Weights of a small mixture-of-experts language model, trained from scratch on English Wikipedia.
Size: 11 layers, width 320, vocabulary 32768.
Training: a variant of Adam for the experts, 646M tokens, 4925 steps.
Below are experts of layer 7 (counted from 0) of a mixture-of-experts language model. Rows are named router (the router's row for the expert), gate (a neuron's input weights, with its number), up (a neuron's input weights, with its number), down (a neuron's output weights, with its number) and show model dimensions 200-239. Each number is 128 + 32 x the weight over its row's rms, rounded and kept within 0 to 255.
After each expert's rows: "comes before" lists some tokens at least twice as common just after its tokens as in all text. This comes from a sample of Wikipedia text that the model never trained on. Tokens count by the router's weight.

# expert 52
router [147 129  94 178 150 159  35 149 122 159 113 141 149 134 154 132 157 153  80 125 128  84  67  99 116 180 111  83 137 176 112 139 171 140  83 128 141 136 138  52]
gate0 [ 81  38 126 155 144 155 124 127 112 113 149  95 146 183  78  93  61 135 108  87 156 131 126 121  91 164 129 140  89 105 171 151  85 116 116  78 137 152  97 199]
up0 [ 65 150 185 141 184 177 142 151  62 147  86 101 143 147 141 204 120 174  92 106 232 134  94 112 160 166 125 113 115 166  68  89 113 120 107 154 110  69 184  57]
down0 [153 118 142  96  98 138 103  93  62 152 153 142 126 119 181 137 198  97 143  71 122 106 128  83 105 151 144  92 137 199  91 116 146  97 164 134  76 106  75  59]
comes before: ",", " |", "\n", " (", " County", " University"

# expert 14
router [144  93 163  98 116 167 170 152 111 124 137 142  98 112  90 123 203 139 108 190  66 113  88 120 115 157 168 158 134  58 202 109 120 177 134 129 102 125  96 121]
gate0 [122  63 162 160  85  89 141 129  83 108 114 139 154  96 117 108 143 137 100 129  93  98 131  85 141  78  95 171  74  81 110 170 116 164 130 123  78  65 154 119]
up0 [156 103 112 162 196 163 140 138 142 106 116 127 112 217 193 103 147  93  99  70  86 159 143 105  99 207 102 164 174 172 109  85 127 136 141 122 151 129 161 112]
down0 [135 142 151 105  94  86 142 172 161 122 130 128 149 131 140 152 175  79 104 130  64 116 112 134 136  62 133  98 142 138 104 149 158 114 104  81 166 111 138  84]
comes before: " The", " In", " He", " It", " This", " She"

# expert 55
router [147 103 135 131 139  83 129 128 137 158 130 141 121 161 160 174  85 121 100 114 161 125 151 113 151 131 146  54  66 159 159 159 171 152 175 148 121  90 128 154]
gate0 [156 131 119 183 152 174 108  93 132 157  92 138 126 121 209 144 144 156  95 113 163 179 164 119 139 132  84  95 118 156  70 128  81 130 130  96 127 100 135 107]
up0 [126 111 119 113 146  63 153  89 110 120 133 130 148 127 197  95 145 114 160 141 146 220  87  94 104 124 127 124 138 143  98  94  89 177 152 145 150  60 123 116]
down0 [218 132  94  99 176 177 133 115  90 123  73  95 114 111  87 121 151  82 105 113 157 143  89 163 126 115 136 173 117 137 130 178  66 125 122 213 136 165 122 175]
comes before: "-", "==", "The", "===", "In", "|"

# expert 17
router [ 77 205 112 195 165 167  74 177 124 169  94  93 123 131 109 167 191 112  91 131 109 112 161 180 128 136 128  99 104 129 126 137 146 120  88  58 181 141 177 166]
gate0 [144 133 122 144 178 127 148  98 153 155  94 168 135 244 158 126 138 107 129 205 111  81 163 136 103 154 181 112 136 133  90 116 203 142 121 120 158  90 103 171]
up0 [156 140 155 160 132  97 171 100  91 137 149 152 136 217 147 157 115 113 105 160  77 111  98 157 174 154 204 141  83 142 146 137 185 201 116 115 148 169 130 149]
down0 [ 71 139 120 146 127  81  68  95 133 118 112 148  86 127 122 146 133 123 149 111  95 103 165  99 151 209 160 164 133  78 163  91  96  96  88 211 122 144 123 123]
comes before: ",", " (", " |", ";", "\n", ")"

# expert 56
router [118 104 148 160 185 129 203 120 130 116 163  94 166  96 141 147 118 123 125 106 192 200 202 130 137 118 160 124 124 156 135 170 125 118 163 100 127  70 172 107]
gate0 [157 132  91 141 123  94 102  95 164  90 148 172  87 103 164 103 128 118 118 119 130 124 144 130 105  59 135 141 141 181 177 128 163 168 171 132 119 150  96  93]
up0 [145  94 154 160  85 121 123 126 147 207 142 190 114 187 144 137 138 147 152 174  78  86 128 138 154 109 106 126 158  91  92 117 161 101  68 152 144 139  86 117]
down0 [112 100 107 150 111 123 139 166  86 164  96 143 148 117 127  98  94  98 161 134 115 127 132 158  93 103 104  87  90 119 101 126 154 152 147 130  85 137 174 149]
comes before: " the", " a", " his", " other", " its", " was"

# expert 59
router [ 86 112 128  85 127 170 124 115 184 117 124 128 160 147 134 110 142 139  72 111 166 104 154 119 196  91 107 128 139 136 167 183 162 131 161 151  99 160 140 124]
gate0 [116 141  75 144 149 149 127  53 129 132 137 202 124  99 147 125 168 171 112 166 142 117 128 193 141 145 135  86 113 136 116 148 116 114 103 121  78 124  83 164]
up0 [127 162 144 124 174 178 113 135 121  64 177 121 160 112 119 175 159 132 104 105 113 143 103 162 115 177 134 147 139 186 133 155  70 129 114  57 127 133 105 108]
down0 [121 230 176 179 121 120 133  93 176 209 126 144 168 100 165 117 129 119 111 177 138 116  62 118 131 121 129 134 108  96 121 174 112 120  93 104 124 146 169 133]
comes before: " of", ",", ".", " was", ".\n\n", " to"

# expert 9
router [107 158 170 102 104 163 128 182 141 106 152 199 140 127 126 154 138 156 128 130 160 117 113 100 137 138 112 142  94 116 130 173  92 161 141  81 113 122 108 130]
gate0 [ 95 132 103 104 133 126 125 161 145 166 161 109  66 183 154 171  87 183 151 185 195 135 111 138 123 123 103 134 118 119 136 129 150 152  77 120 137 100 173  40]
up0 [126  95 112 140  74 158 117 141 140 164 155  73 129 124 147 151 101  65  81 117 164 168 119 130 166 196 120 102 110 153 100  90 133 158  95 120 105 115 166 122]
down0 [116  80 158 182 112 110 112 156 111 134 122  82  84 140 180 113 148 154  68 155 141 115 102  91 105 101 143  91 114 109 156  90 145 181 169 159 161 127  76 142]
comes before: "1", "2", "0", "3", "4", "20"

# expert 18
router [102 137  76 150 193  75 102 151  31  78 185 128 103 136 188 162 207 134 106  61 161 111 102 127 149 151 126  80  47 162 154 149 197 137  97 138 112 191  65  94]
gate0 [137 180 147 151 163 136 151 110 127 150 145 106  92  94  60 183 152 127 145  97 108 184 132 120 139 136 125  71 157  85 146 100  72  81 216  70 113  92  88 114]
up0 [123 105  93 148 116 173 141 139 109 124  93 132 148 177 148 158 158 144  95 110 154  90 124 175 146 117 142 125 155 139 103 137 168 181 151  93 168 164 152 157]
down0 [133 130  98 144 124 115  73 168 165 136 130 139 133 130 158 135 126 118 103 105 139  87 100 147 138  86 170 136 207 146 158 127 154 163  89 168 196 137 182 172]
comes before: ",", ".", "\n", " and", "'s", ".\n\n"